{
  "num_hidden_layers": 14,
  "hidden_act": "swiglu",
  "normalize_top_k": true,
  "init_std_router": 0.011,
  "lr_router": 0.0011,
  "head_dim": 64,
  "qk_norm": true,
  "attn_scale": 0.125,
  "tie_word_embeddings": false,
  "init_std_o": 0.0325,
  "optimizer": "soap_variant",
  "learning_rate": 0.00517,
  "lr_head": 0.00728,
  "warmup_steps": 50,
  "decay_fraction": 0.726
}
Below are experts of layer 8 (counted from 0) of a mixture-of-experts language model. Rows are named router (the router's row for the expert), gate (a neuron's input weights, with its number), up (a neuron's input weights, with its number) and show model dimensions 0-79. Each number is 200 + 30 x the weight over its row's rms, rounded and kept within 0 to 999.
After each expert's rows: "comes after" lists some tokens at least twice as common just before its tokens as in all text. This comes from a sample of Wikipedia text that the model never trained on. Tokens count by the router's weight.

# expert 14
router,160,249,228,168,191,214,204,194,189,185,205,209,239,155,190,211,226,182,245,175,206,176,213,188,188,163,202,220,174,197,234,184,197,192,197,184,232,195,229,177,242,195,237,178,179,137,197,210,202,183,205,193,244,145,192,235,199,204,217,252,171,201,199,196,193,201,218,213,242,165,227,223,264,209,171,204,252,208,157,218
gate0,170,185,217,168,165,165,170,161,220,214,173,210,199,269,207,214,154,201,156,206,245,180,132,188,195,160,175,122,237,281,195,188,205,199,212,199,226,191,169,191,208,176,202,195,236,202,175,187,226,188,192,218,203,229,213,229,234,168,231,235,231,268,176,184,249,239,172,209,192,165,161,181,204,213,186,206,222,191,131,155
up0,178,250,254,241,210,157,160,186,204,229,225,209,186,235,203,173,198,169,200,173,182,193,210,234,186,161,278,229,240,213,207,236,207,211,186,205,178,199,207,191,199,202,215,184,195,208,243,169,176,137,226,199,222,186,206,195,200,224,235,197,211,253,195,214,206,192,180,234,192,163,251,227,237,207,228,190,236,226,200,197
gate1,217,162,220,190,214,200,173,219,170,221,222,227,186,236,248,219,233,213,160,223,183,158,233,222,213,223,114,193,203,204,169,186,194,209,165,178,242,254,201,154,170,207,196,245,227,252,241,220,208,212,185,200,257,205,177,188,254,198,237,206,144,217,221,258,221,165,227,156,221,205,192,225,207,187,165,174,184,202,271,223
up1,211,189,173,171,213,223,243,240,140,148,183,171,222,199,225,238,233,222,177,188,260,208,222,199,187,204,208,174,196,193,217,164,236,213,222,127,234,211,185,211,172,188,188,210,182,107,222,194,156,234,184,240,232,150,229,211,186,185,233,177,177,210,221,179,215,181,187,183,220,215,213,199,245,185,175,166,223,236,177,263
gate2,234,175,217,195,212,194,183,214,202,220,173,206,180,177,209,206,181,182,171,199,164,204,234,193,200,211,253,174,178,183,223,236,200,136,219,179,192,181,245,240,145,209,191,194,206,168,190,216,200,205,172,259,175,219,174,183,169,157,200,160,172,153,226,240,231,172,173,182,204,189,218,203,209,192,210,190,241,235,156,182
up2,141,150,211,169,203,234,223,188,200,180,148,213,224,181,189,219,207,227,155,212,150,260,250,194,133,231,217,162,220,213,234,203,137,204,227,154,187,212,192,210,186,223,180,191,188,171,165,165,208,237,180,186,197,176,154,202,184,192,228,156,240,237,201,227,184,206,161,215,227,192,222,188,216,183,190,211,229,211,218,173
comes after: "\n", " =", " No", " U", " J", " 0"

# expert 8
router,137,118,212,219,164,183,177,219,163,191,236,207,197,220,153,176,196,168,215,150,259,227,200,192,172,181,194,234,175,230,225,216,224,190,198,221,176,222,183,187,224,148,215,151,232,173,170,157,240,199,237,169,235,194,184,235,209,159,181,228,226,214,228,179,201,182,212,198,221,211,235,142,208,162,209,212,202,154,170,171
gate0,180,275,158,236,203,187,196,170,193,229,159,138,194,212,205,164,217,214,237,176,217,199,250,195,204,168,181,221,241,203,241,127,204,178,198,239,186,204,174,194,243,214,221,219,217,192,157,209,167,178,161,196,199,148,238,139,170,186,183,142,179,180,172,184,253,234,199,180,193,224,203,216,170,199,109,172,198,181,164,186
up0,205,215,192,228,184,166,131,200,213,145,175,187,192,219,210,188,160,194,140,237,245,176,178,137,197,179,176,203,250,222,193,174,178,194,169,217,159,165,196,193,197,241,191,244,252,211,213,194,209,235,228,156,182,210,241,217,249,143,182,161,171,234,197,207,205,178,235,212,226,188,247,202,194,156,198,224,170,203,158,200
gate1,180,190,194,193,178,159,153,165,190,212,181,218,226,170,187,189,187,224,218,188,166,184,216,206,154,184,181,179,218,179,244,278,218,195,244,150,164,179,191,192,203,213,163,146,187,164,225,195,202,161,187,157,209,183,156,275,173,204,215,203,169,237,198,201,205,186,199,217,193,315,199,234,195,154,136,215,206,258,184,137
up1,150,209,222,248,183,209,173,128,196,192,167,225,218,184,204,204,231,160,222,190,178,196,219,217,208,235,172,184,218,217,197,156,182,183,163,180,149,186,231,168,216,198,214,186,201,195,185,200,165,178,181,137,193,267,195,184,159,180,165,203,159,269,183,176,218,150,164,222,158,225,214,175,194,197,199,183,173,241,201,182
gate2,196,180,195,194,202,266,240,227,161,196,161,201,153,187,189,164,186,233,193,182,201,206,223,154,166,246,178,204,195,180,193,192,200,232,175,178,157,197,207,237,196,240,251,218,221,204,200,228,258,221,163,171,204,167,165,240,199,176,216,183,190,196,235,204,207,120,257,223,163,239,192,203,188,208,225,206,208,238,173,187
up2,240,200,182,177,191,189,198,154,181,167,237,195,205,184,174,201,197,206,203,170,156,274,212,130,160,174,190,263,201,220,204,238,148,169,243,211,193,194,216,149,188,224,218,212,205,215,215,214,222,186,182,243,187,218,207,178,247,224,193,192,180,226,230,251,201,165,228,195,211,165,182,165,178,243,174,239,184,262,176,214
comes after: "|", " |", "-", "==", "===", " V"

# expert 34
router,210,176,217,220,199,215,186,180,189,174,218,201,198,205,194,173,215,231,186,195,219,246,203,254,248,195,239,198,205,199,275,167,190,167,196,173,200,241,193,172,203,148,216,191,187,161,181,213,236,190,189,213,178,162,207,177,204,256,175,205,228,247,185,197,233,179,219,204,217,171,221,217,217,196,187,209,195,221,241,239
gate0,201,182,181,177,169,196,187,174,216,191,234,219,159,179,179,198,150,193,188,167,176,231,185,191,223,190,227,241,210,207,163,175,266,191,230,168,230,236,148,173,234,176,198,171,218,246,251,237,182,184,236,218,144,209,170,170,184,195,197,171,221,221,189,204,216,224,205,171,212,261,181,190,190,202,209,247,208,203,142,178
up0,228,236,147,225,231,172,215,207,259,163,212,245,231,206,166,216,206,162,182,189,165,201,225,261,187,197,180,214,244,216,199,209,217,248,208,155,219,216,160,166,244,197,139,163,202,191,177,171,173,232,184,185,197,224,256,188,198,169,159,182,190,239,229,176,200,199,247,156,213,217,190,203,209,195,222,248,170,166,219,189
gate1,247,157,193,193,216,222,184,191,225,199,214,260,129,198,206,221,195,200,162,231,240,222,193,201,206,148,239,230,189,216,223,185,187,190,206,216,239,146,191,140,205,189,251,143,227,237,201,242,189,183,176,185,253,200,202,185,168,242,201,241,191,181,180,232,230,167,179,262,218,238,237,188,175,235,203,215,165,260,215,206
up1,191,189,225,132,148,204,258,190,230,182,224,253,236,211,171,240,206,196,180,229,166,161,198,205,219,142,232,148,238,221,189,211,209,192,200,163,225,195,242,179,207,206,181,182,203,218,209,289,205,219,158,203,260,200,181,253,214,222,204,189,164,198,240,172,194,192,196,184,210,182,254,128,247,309,187,224,213,169,186,216
gate2,142,223,201,227,216,145,208,177,184,285,202,226,244,231,167,181,234,192,203,188,190,239,227,224,237,190,206,195,230,203,233,236,193,231,210,209,173,196,184,184,199,190,210,202,163,175,201,166,191,219,206,134,224,183,223,157,176,197,209,145,224,182,198,195,132,212,239,240,173,169,243,230,218,235,149,198,208,208,262,171
up2,209,181,180,231,170,165,214,238,178,250,160,197,222,221,206,192,203,209,209,162,192,168,169,171,202,164,168,218,200,185,213,214,178,183,223,167,179,222,184,152,187,215,195,198,181,229,160,213,207,224,197,138,187,232,151,169,216,183,172,160,192,178,144,221,245,228,205,247,242,192,235,221,195,242,240,181,114,211,256,233
comes after: " |", "\n", "|", " was", " to", " and"

# expert 26
router,180,185,133,142,216,220,148,196,156,188,206,246,143,224,171,186,210,214,148,208,225,181,150,248,185,144,196,233,168,173,247,193,266,202,211,161,228,141,221,222,246,244,252,180,200,185,205,171,206,195,158,141,193,243,198,180,208,216,212,212,190,208,201,229,180,175,247,201,225,198,213,229,193,170,250,200,211,150,220,189
gate0,219,190,185,167,219,213,195,164,183,234,231,207,184,205,235,213,198,202,129,273,205,164,219,181,197,223,199,225,162,216,246,270,169,202,229,194,182,196,218,232,239,184,185,205,181,234,238,244,193,154,227,226,178,222,220,195,241,183,179,171,196,161,191,250,230,202,213,198,235,154,148,217,229,193,212,200,189,156,254,192
up0,224,185,167,186,246,230,165,279,227,232,129,193,141,164,184,200,229,190,207,219,158,159,145,245,215,148,186,180,159,201,177,242,208,262,230,181,213,162,159,211,200,219,232,179,150,155,196,251,211,167,204,227,133,171,248,227,236,249,204,212,179,195,215,193,266,193,183,205,217,206,219,171,207,205,175,209,216,184,186,193
gate1,168,213,247,233,214,156,193,184,221,220,267,229,178,230,214,197,231,195,223,150,217,202,149,150,172,166,224,107,230,210,160,196,165,156,225,154,218,227,203,165,212,240,210,228,173,169,261,195,193,223,201,172,209,196,188,221,221,204,200,196,156,260,206,185,175,125,189,247,200,200,210,182,229,212,219,207,154,196,209,199
up1,191,183,245,166,177,204,212,184,208,100,230,188,166,217,181,270,202,237,144,227,158,210,199,148,186,201,165,187,140,234,213,175,137,180,176,134,129,199,180,248,133,248,225,152,183,197,239,152,196,240,245,226,234,178,215,186,216,243,237,219,205,175,198,214,229,185,241,216,222,206,167,222,207,254,171,222,196,208,182,164
gate2,199,175,229,190,249,178,197,183,182,176,188,187,256,195,185,232,188,181,244,191,229,207,183,206,204,230,200,173,140,235,154,108,182,229,209,210,133,190,263,187,163,180,220,191,194,214,197,275,180,204,220,200,241,200,182,245,199,147,220,221,237,210,194,203,191,215,143,192,242,215,165,199,171,230,242,197,244,202,179,241
up2,152,233,209,188,182,156,182,208,206,233,215,176,211,193,174,159,196,215,160,162,159,232,196,177,232,127,184,178,228,158,198,214,138,247,219,241,218,196,197,202,180,202,197,200,153,160,190,178,151,263,227,234,207,243,146,181,198,266,240,159,230,224,168,248,255,248,225,164,205,187,227,172,212,208,153,193,186,217,212,200
comes after: "-", " 19", "duc", "n", " 18", " (19"

# expert 60
router,181,190,184,279,184,227,229,171,126,201,210,235,194,233,226,272,247,247,233,165,194,201,161,211,136,187,188,142,199,188,201,184,211,222,191,236,205,196,202,172,239,221,199,184,172,162,174,206,235,245,146,244,168,172,212,233,156,202,190,227,219,225,211,118,179,230,198,225,228,206,213,242,204,193,231,155,212,205,222,195
gate0,225,202,174,169,220,196,190,213,197,187,241,246,162,235,224,175,225,159,204,224,186,202,136,186,161,167,142,247,212,216,203,235,170,156,241,212,214,207,243,187,182,195,205,222,206,190,202,180,186,189,222,204,201,231,190,220,222,143,210,181,141,195,189,239,198,236,193,197,192,185,188,218,165,188,153,174,177,285,138,198
up0,145,237,176,173,239,149,216,237,160,129,207,222,198,211,179,248,186,234,206,201,185,198,235,202,189,211,223,169,241,202,228,197,189,146,200,146,197,212,204,203,173,210,190,208,172,156,221,157,179,167,197,172,262,164,199,196,197,180,113,246,199,221,245,190,153,227,142,160,236,234,195,227,201,181,177,174,160,196,189,170
gate1,199,217,201,216,199,239,220,196,139,206,234,209,174,164,175,218,301,229,198,238,265,215,224,199,237,130,193,162,203,175,217,249,213,195,232,174,207,127,236,185,94,293,207,225,207,247,236,198,220,200,204,189,257,234,221,183,219,236,203,193,247,219,184,205,192,174,181,188,215,256,224,229,236,194,153,179,208,224,204,225
up1,186,190,223,255,151,286,163,209,184,231,141,210,212,192,178,209,270,162,272,198,243,171,212,187,180,187,190,169,207,177,198,192,203,192,204,224,227,174,211,152,193,224,194,217,176,249,263,142,205,215,221,155,240,218,165,198,217,197,223,200,194,214,162,199,179,181,223,252,176,193,200,250,196,172,184,117,193,200,193,198
gate2,191,181,157,196,221,146,185,210,176,235,187,208,168,198,234,208,207,213,221,200,226,185,224,236,182,176,215,163,183,213,206,245,201,195,189,232,191,183,204,172,206,223,258,186,221,176,245,150,186,171,161,176,210,176,203,213,175,164,205,222,188,234,215,221,265,178,193,206,204,195,152,262,200,187,179,174,157,193,206,208
up2,264,196,225,199,172,207,201,225,170,147,150,240,154,184,159,217,228,231,179,206,216,224,207,194,194,215,205,174,204,237,221,195,230,179,193,242,190,200,166,196,226,195,221,176,169,213,229,170,195,238,243,178,223,169,201,165,143,203,222,164,192,152,241,217,262,194,161,213,203,211,215,164,228,256,285,233,160,210,216,226
comes after: " |", ";", " ", " (", " and", " 1"

# expert 3
router,199,226,219,183,212,217,259,190,172,196,236,193,194,248,234,149,214,170,225,164,239,230,216,138,170,202,214,192,230,188,184,158,229,201,183,223,191,192,198,175,267,189,179,200,206,140,149,240,175,157,172,212,192,210,173,213,161,198,177,175,220,176,220,207,177,198,225,213,167,224,235,233,151,190,197,190,163,213,181,236
gate0,158,217,192,193,256,212,245,132,218,229,160,236,233,231,217,172,154,146,189,130,195,178,200,196,234,201,180,156,183,220,134,176,212,173,188,185,184,191,169,192,205,197,187,208,269,201,172,254,175,162,206,257,226,170,214,181,205,221,193,202,221,195,161,208,163,146,165,219,198,200,191,171,215,142,227,176,246,228,151,164
up0,171,220,219,221,167,180,253,221,190,250,275,191,212,197,241,222,148,164,226,138,218,217,208,232,232,216,232,134,193,199,235,168,225,192,206,198,190,185,208,203,188,174,171,265,159,203,176,216,215,171,151,188,252,171,192,184,182,246,187,150,191,214,161,152,167,90,143,269,181,194,166,187,198,215,189,195,160,186,197,221
gate1,186,216,249,204,197,192,185,197,158,184,191,222,162,212,192,234,240,188,219,175,219,181,239,217,207,168,158,230,244,198,203,210,242,264,216,192,202,178,182,226,212,212,202,191,205,202,271,227,188,249,255,213,195,176,213,173,186,196,180,202,180,207,202,203,217,236,141,237,204,240,215,218,198,166,248,247,186,216,160,211
up1,159,177,219,170,162,200,239,242,276,186,199,199,167,194,145,189,190,223,160,223,193,210,182,204,248,209,208,229,183,229,187,213,218,204,212,272,208,170,207,203,235,222,175,187,208,146,170,193,278,205,209,103,180,172,236,172,200,210,185,249,118,216,196,221,206,250,240,179,192,185,213,213,200,178,248,216,242,170,207,278
gate2,265,217,202,237,145,196,243,226,184,221,155,174,223,187,253,206,201,156,224,199,224,227,194,235,170,220,207,257,236,195,187,212,264,211,170,200,178,172,119,220,183,183,195,192,227,208,177,180,156,225,243,200,232,204,191,198,236,253,244,213,196,179,163,183,223,208,171,224,159,181,190,258,189,182,222,174,197,194,203,172
up2,226,191,202,234,173,192,253,178,249,188,193,188,208,185,169,172,228,191,249,192,189,255,165,212,226,182,195,233,222,238,173,210,177,161,164,235,165,198,225,215,160,216,221,223,236,203,213,165,181,224,198,211,164,230,184,230,249,181,206,197,215,258,130,183,214,175,189,191,247,222,190,263,159,223,223,211,117,188,224,251
comes after: " S", "s", "S", " |", " (", " 0"

# expert 43
router,177,206,215,244,190,183,227,200,207,145,214,210,151,212,197,190,138,209,152,210,156,160,203,220,146,141,178,169,183,195,191,163,155,239,170,185,188,183,210,193,243,162,172,196,171,195,166,206,193,189,195,242,283,158,180,249,139,162,173,256,203,136,225,157,125,169,190,192,242,162,225,207,146,181,226,155,228,243,168,242
gate0,186,184,195,157,182,259,269,190,181,227,202,216,174,236,190,169,183,179,195,199,216,194,246,225,191,162,177,172,209,197,220,179,185,200,244,239,207,214,222,212,239,180,202,231,179,158,243,188,162,204,137,188,297,175,214,214,200,217,239,196,177,248,207,182,194,190,163,165,206,148,223,181,200,187,159,263,174,169,197,253
up0,254,181,240,187,233,188,192,160,165,229,163,192,197,193,215,181,227,207,166,170,171,204,195,227,197,205,200,191,174,221,179,216,180,193,206,168,218,174,158,113,172,153,189,194,198,249,201,216,164,190,255,198,194,214,218,221,189,202,257,206,206,206,209,167,187,241,229,204,219,262,219,236,170,232,208,150,187,226,223,154
gate1,243,196,220,189,209,213,225,180,225,258,176,166,207,206,284,226,178,179,157,241,234,227,250,177,208,217,192,203,259,221,196,224,212,219,176,221,182,209,256,229,201,227,165,226,169,106,215,165,181,178,162,204,226,197,186,239,246,250,123,167,162,237,191,193,160,169,212,238,260,182,211,177,197,171,217,242,140,195,171,222
up1,230,231,165,201,166,248,115,182,197,226,153,197,192,201,160,189,220,172,176,181,220,195,160,194,232,291,198,184,239,198,157,194,215,183,216,219,179,231,139,212,219,187,219,137,195,137,220,178,175,244,266,225,174,188,195,199,106,165,223,171,256,206,217,208,164,148,262,231,197,169,170,188,225,225,159,229,218,203,197,184
gate2,125,136,239,178,215,230,212,189,170,155,200,225,155,187,218,212,207,197,227,219,217,181,209,215,216,210,227,216,196,194,169,214,212,136,162,225,221,199,180,263,193,162,239,192,241,180,231,222,135,139,237,159,196,205,236,204,234,179,271,220,144,223,212,217,182,178,155,204,242,179,226,235,197,205,206,218,221,212,177,171
up2,206,209,239,237,209,263,236,197,160,204,245,142,145,211,192,233,171,194,217,163,164,227,213,247,210,169,207,218,193,257,193,196,232,191,191,221,239,210,199,149,285,207,210,188,231,239,250,161,202,147,172,173,192,234,215,261,179,232,194,236,173,176,139,167,208,204,182,185,199,122,179,173,206,184,220,175,171,176,206,217
comes after: " |", "%", ".", "00", " 0", "2"

# expert 55
router,202,186,194,186,190,203,247,190,207,207,228,149,200,173,240,177,225,217,150,254,168,134,221,223,186,207,196,187,228,256,209,212,231,242,218,173,204,233,236,201,153,203,186,181,210,231,183,205,208,222,184,222,220,189,218,172,210,227,201,205,135,205,172,231,229,159,171,232,168,174,196,209,258,198,195,171,187,161,229,236
gate0,196,187,224,203,176,227,185,218,214,198,222,246,195,276,166,227,228,215,188,179,206,169,221,232,244,199,174,202,176,199,154,251,187,182,204,157,175,146,192,187,205,234,227,229,193,170,231,208,165,205,224,151,251,184,192,132,235,171,254,111,162,203,181,243,210,227,161,187,208,193,195,207,259,195,203,183,179,217,232,262
up0,163,223,218,168,189,191,207,249,222,212,256,167,223,161,175,212,229,187,216,209,165,229,257,213,154,202,214,208,152,175,164,221,229,195,218,231,223,195,159,247,203,230,230,238,178,183,268,179,270,188,218,203,184,234,224,212,211,241,267,187,211,258,147,200,230,212,238,205,160,148,249,220,194,189,212,171,201,162,182,176
gate1,156,216,198,206,131,177,198,225,225,217,229,181,152,181,143,154,129,241,153,181,184,195,212,172,130,183,206,210,178,207,137,193,142,220,207,210,243,194,196,186,193,222,197,161,222,186,241,201,213,230,190,237,148,251,185,184,270,237,176,194,202,229,179,157,212,192,232,160,184,259,190,197,243,228,198,206,184,255,229,228
up1,175,290,191,211,176,213,229,238,258,205,233,233,200,229,245,241,183,238,139,179,185,184,205,185,154,234,206,217,215,228,172,156,267,202,245,229,203,217,210,132,214,212,182,207,239,235,192,179,190,176,173,192,166,239,199,185,234,138,163,199,208,160,187,202,208,253,237,193,158,175,210,164,147,219,246,193,209,183,218,177
gate2,181,180,200,205,173,196,208,169,154,210,177,149,168,267,205,179,157,266,189,229,176,139,219,261,238,162,179,277,206,233,244,159,234,216,175,219,183,225,226,184,198,211,239,183,181,174,208,216,204,214,146,228,175,132,196,195,204,181,177,204,212,177,188,160,161,137,157,195,231,196,152,175,222,169,167,223,189,174,173,199
up2,203,280,160,235,226,241,253,210,174,207,204,226,197,246,222,169,246,168,170,193,206,211,145,186,204,209,212,208,209,173,221,169,190,177,248,189,211,206,168,177,213,142,154,189,209,156,203,230,197,201,238,201,190,263,192,210,221,237,181,226,189,179,169,249,203,236,197,206,175,210,223,213,164,224,235,188,169,213,220,192
comes after: " the", " a", " and", " his", "ing", " of"

# expert 22
router,274,207,166,206,227,240,187,192,176,156,216,197,202,198,183,181,253,245,194,184,204,181,251,182,197,233,217,171,225,221,185,166,202,202,187,183,209,210,223,156,205,152,205,206,153,223,188,233,260,216,170,204,186,189,210,213,213,210,180,239,182,251,229,152,176,172,230,179,213,165,231,196,232,177,238,226,168,222,219,236
gate0,206,160,191,213,204,228,240,178,218,143,214,211,166,248,214,186,215,196,211,227,209,190,210,146,166,217,217,178,217,273,149,228,247,193,173,202,186,229,199,166,154,259,202,185,137,163,208,217,172,221,180,191,197,165,206,208,179,208,221,187,159,212,192,181,198,185,162,168,202,183,210,201,247,215,206,216,173,221,203,172
up0,153,223,162,188,177,228,188,162,157,225,182,218,226,223,199,197,137,159,177,233,258,176,252,176,178,208,199,239,186,191,186,241,209,226,156,264,175,223,239,180,165,204,219,142,225,220,244,199,205,205,223,240,209,262,213,186,250,177,150,222,189,203,203,234,186,280,196,199,232,245,199,251,216,222,197,281,194,174,226,209
gate1,290,167,235,235,213,216,171,205,232,141,184,175,179,218,207,241,226,197,158,192,228,182,188,220,197,200,220,173,152,171,155,218,221,226,187,206,203,196,191,158,203,242,199,226,196,171,243,151,264,214,239,171,203,194,247,253,228,184,169,195,181,206,194,218,209,212,215,196,222,174,191,215,254,235,181,183,138,249,238,180
up1,178,163,149,214,227,168,211,200,219,247,251,187,205,209,167,204,220,173,228,227,203,187,207,230,189,240,158,241,178,168,170,190,185,193,206,166,223,212,156,183,218,176,158,239,182,187,189,179,198,222,219,230,188,206,186,199,195,185,200,118,246,219,170,233,228,215,190,201,225,183,177,215,148,242,219,196,206,222,225,174
gate2,209,228,162,215,248,198,209,285,219,197,186,222,199,194,175,181,211,243,190,221,183,231,157,217,170,191,188,158,191,234,240,138,178,212,201,135,184,194,248,205,191,216,221,162,180,210,155,228,184,223,205,171,200,208,175,221,240,181,205,239,231,157,225,173,225,196,189,159,170,163,174,197,208,232,187,175,166,200,170,198
up2,171,199,168,218,240,187,165,205,233,182,220,225,193,232,109,211,206,192,162,263,197,198,178,219,193,248,165,195,184,207,190,175,197,189,191,246,177,238,209,227,227,168,166,218,213,148,164,227,223,162,230,232,203,188,201,224,183,177,216,198,188,235,226,187,157,225,135,167,186,242,180,209,204,133,206,245,165,219,203,222
comes after: " |", ",", " and", " was", " a", " –"

# expert 31
router,172,169,266,150,269,147,204,184,186,231,173,164,243,250,193,180,182,136,228,209,244,203,242,173,172,201,244,211,193,179,167,209,205,215,199,246,195,217,199,165,230,163,180,193,176,172,149,186,203,180,195,224,244,168,247,204,166,203,191,191,127,213,147,229,241,190,236,180,204,197,206,201,210,212,246,190,188,153,141,173
gate0,174,190,174,188,190,182,174,212,159,190,272,173,193,84,208,225,270,180,250,237,212,259,186,254,177,193,131,185,193,190,201,164,210,175,203,165,209,173,217,199,241,162,228,249,230,187,241,186,179,252,224,156,229,238,196,251,187,187,155,218,169,228,158,205,205,236,230,243,247,206,231,188,184,191,216,244,210,224,153,195
up0,217,198,227,164,198,247,212,201,177,189,230,200,230,207,244,187,197,266,210,247,184,209,183,184,168,227,209,210,140,214,230,179,223,170,201,151,185,204,187,195,200,257,159,172,175,201,172,222,214,207,175,181,191,179,144,227,193,191,215,169,161,201,217,217,208,239,189,222,172,210,240,219,201,169,196,227,255,219,236,158
gate1,177,230,170,160,230,196,163,203,194,225,199,190,223,188,206,179,209,202,140,192,202,190,185,250,193,224,211,191,270,168,237,193,221,197,238,191,182,175,160,124,176,270,228,223,164,178,209,183,210,178,218,193,223,188,192,220,209,176,196,223,230,214,189,236,199,153,151,176,124,179,227,210,231,194,185,190,137,181,252,187
up1,238,186,156,239,178,185,209,203,167,178,222,185,166,162,197,212,253,171,244,250,185,163,198,209,251,168,225,209,192,211,244,221,284,182,215,172,211,225,229,243,193,205,209,174,179,198,215,198,236,162,158,182,176,202,238,193,162,205,191,135,191,209,249,137,210,173,188,252,217,169,134,241,173,199,178,202,202,233,203,229
gate2,175,215,187,179,278,219,158,241,116,153,223,215,213,196,174,206,197,213,146,209,221,188,200,241,206,236,207,177,131,177,241,256,185,202,146,214,175,194,249,241,206,162,222,171,204,204,229,214,123,234,206,151,273,183,256,141,175,177,184,260,201,232,204,258,193,182,201,183,185,208,218,169,183,148,209,211,177,178,203,207
up2,223,267,210,231,222,143,188,248,230,208,182,184,264,187,187,195,210,198,219,217,175,298,156,175,178,184,196,195,199,182,265,197,183,207,202,191,215,186,198,177,172,226,274,180,202,201,217,149,176,173,219,186,172,220,172,187,223,151,186,206,168,168,150,196,216,144,173,221,204,191,163,227,143,175,109,211,195,182,174,155
comes after: "\n", " |", ".", ")", "==", "==="

# expert 24
router,188,176,169,164,172,210,198,193,264,196,188,216,243,184,204,196,195,182,229,189,222,170,163,157,231,254,214,175,242,177,244,267,204,250,201,165,215,191,217,200,167,198,228,215,154,239,182,193,215,223,180,218,238,184,230,238,179,174,199,155,131,194,154,169,265,175,205,172,162,239,198,227,147,229,171,157,176,195,176,220
gate0,246,246,192,219,173,226,198,243,218,207,170,236,218,241,220,202,186,231,161,178,205,201,267,194,221,189,257,196,186,196,195,228,203,218,238,233,169,188,220,213,180,236,216,236,163,218,213,186,241,130,163,189,182,201,219,189,193,185,204,161,220,144,164,211,187,149,213,130,180,158,173,194,172,195,197,160,219,209,216,194
up0,261,184,168,250,214,150,172,196,244,163,174,179,222,142,197,186,214,129,245,174,236,213,175,229,150,201,239,206,216,178,206,199,175,161,186,192,182,204,153,215,213,225,259,152,181,217,179,183,188,230,249,243,233,211,210,225,194,248,217,154,181,205,265,222,164,239,150,233,214,196,188,236,170,184,192,213,151,251,189,170
gate1,257,213,212,213,203,225,186,179,190,236,161,175,230,192,227,156,156,185,173,188,217,295,255,137,178,247,147,204,247,216,231,185,199,152,198,176,189,194,159,193,188,226,181,221,202,174,229,199,146,229,120,143,207,187,177,221,173,191,187,206,147,204,185,241,197,293,194,134,208,210,207,254,211,188,235,179,163,207,153,187
up1,195,181,207,189,205,171,206,288,221,245,209,243,207,184,178,199,176,165,138,221,210,208,205,164,152,245,215,210,227,201,173,207,242,223,226,154,241,188,191,174,163,221,176,218,199,174,249,197,217,182,174,225,144,196,145,193,172,195,202,170,183,191,203,222,212,254,217,172,203,217,195,173,191,200,184,149,202,243,191,199
gate2,185,183,214,245,175,136,194,151,234,205,218,237,160,186,198,145,199,225,172,231,211,197,228,141,225,217,199,212,186,220,177,222,190,175,254,166,215,231,257,162,237,182,235,183,206,226,205,199,263,189,188,184,227,173,214,164,178,195,195,148,210,179,206,165,192,197,253,186,154,122,190,159,202,228,140,238,209,213,223,204
up2,205,185,236,132,189,224,164,234,195,211,195,211,176,160,169,244,167,180,242,220,196,168,212,199,213,208,123,169,164,195,194,235,177,208,247,233,202,208,205,179,154,187,222,189,234,197,241,188,180,185,231,167,201,237,182,205,159,186,189,216,170,223,192,199,190,174,146,241,188,214,216,172,239,175,154,148,197,247,166,184
comes after: "\n", ".", "s", ")", "==", " =="

# expert 49
router,250,192,208,208,178,216,210,169,229,214,214,196,147,149,145,161,226,220,230,196,179,161,260,234,193,196,176,185,159,177,177,236,207,168,236,152,247,182,166,263,177,202,232,199,202,231,165,237,232,180,207,215,258,172,236,218,203,245,198,141,221,207,258,170,224,220,185,155,231,228,198,235,193,153,174,193,231,208,181,198
gate0,175,252,235,234,190,161,173,205,239,153,187,171,208,163,235,171,186,223,219,246,227,149,223,193,207,266,144,249,219,186,213,257,159,217,257,212,198,186,142,220,168,207,227,193,222,222,183,185,219,210,204,194,174,190,223,250,234,195,210,195,183,227,182,139,164,221,254,193,197,241,244,185,226,223,266,207,188,187,166,190
up0,176,247,177,223,197,158,243,210,162,235,111,225,190,171,152,198,164,182,207,195,202,214,201,214,137,162,219,197,189,173,227,183,184,219,249,215,172,203,204,170,210,166,236,182,227,217,186,226,207,202,137,197,181,198,169,177,209,178,128,189,157,226,183,113,224,181,207,173,234,199,165,216,196,200,208,212,222,187,234,177
gate1,175,171,176,131,183,179,271,208,155,224,163,224,224,190,187,204,211,185,194,177,200,195,206,183,192,212,181,216,189,202,160,258,249,211,251,154,200,213,184,261,208,245,237,221,185,176,156,166,229,229,207,172,213,131,178,228,167,185,218,217,229,174,201,184,248,238,134,176,210,196,178,224,169,122,218,203,223,203,203,254
up1,203,151,175,193,170,204,242,186,183,239,202,226,168,155,164,167,197,215,219,219,235,180,185,200,214,144,230,219,172,193,168,143,185,180,200,204,217,257,185,171,222,169,246,226,218,214,208,177,224,253,215,175,211,189,153,224,238,222,249,165,239,167,150,194,157,255,214,192,200,194,175,176,211,190,251,159,194,205,200,202
gate2,256,200,185,218,194,238,194,159,187,246,186,172,135,217,215,158,240,195,185,187,196,193,206,191,206,162,215,213,128,169,276,154,174,193,235,173,213,157,236,262,208,188,202,223,209,210,203,248,188,169,205,208,224,159,173,193,202,190,270,187,234,177,163,164,233,248,228,160,193,239,181,239,161,265,268,167,128,224,162,215
up2,255,247,214,215,194,176,204,206,202,183,202,242,187,219,160,202,238,258,191,218,210,220,184,201,178,214,202,188,236,185,238,185,226,202,168,193,204,183,217,213,216,165,223,171,226,195,158,201,164,189,167,267,173,243,239,110,222,182,204,218,170,188,183,202,170,160,220,202,164,156,265,221,199,226,210,202,176,230,192,214
comes after: " in", " In", "d", " at", " D", "In"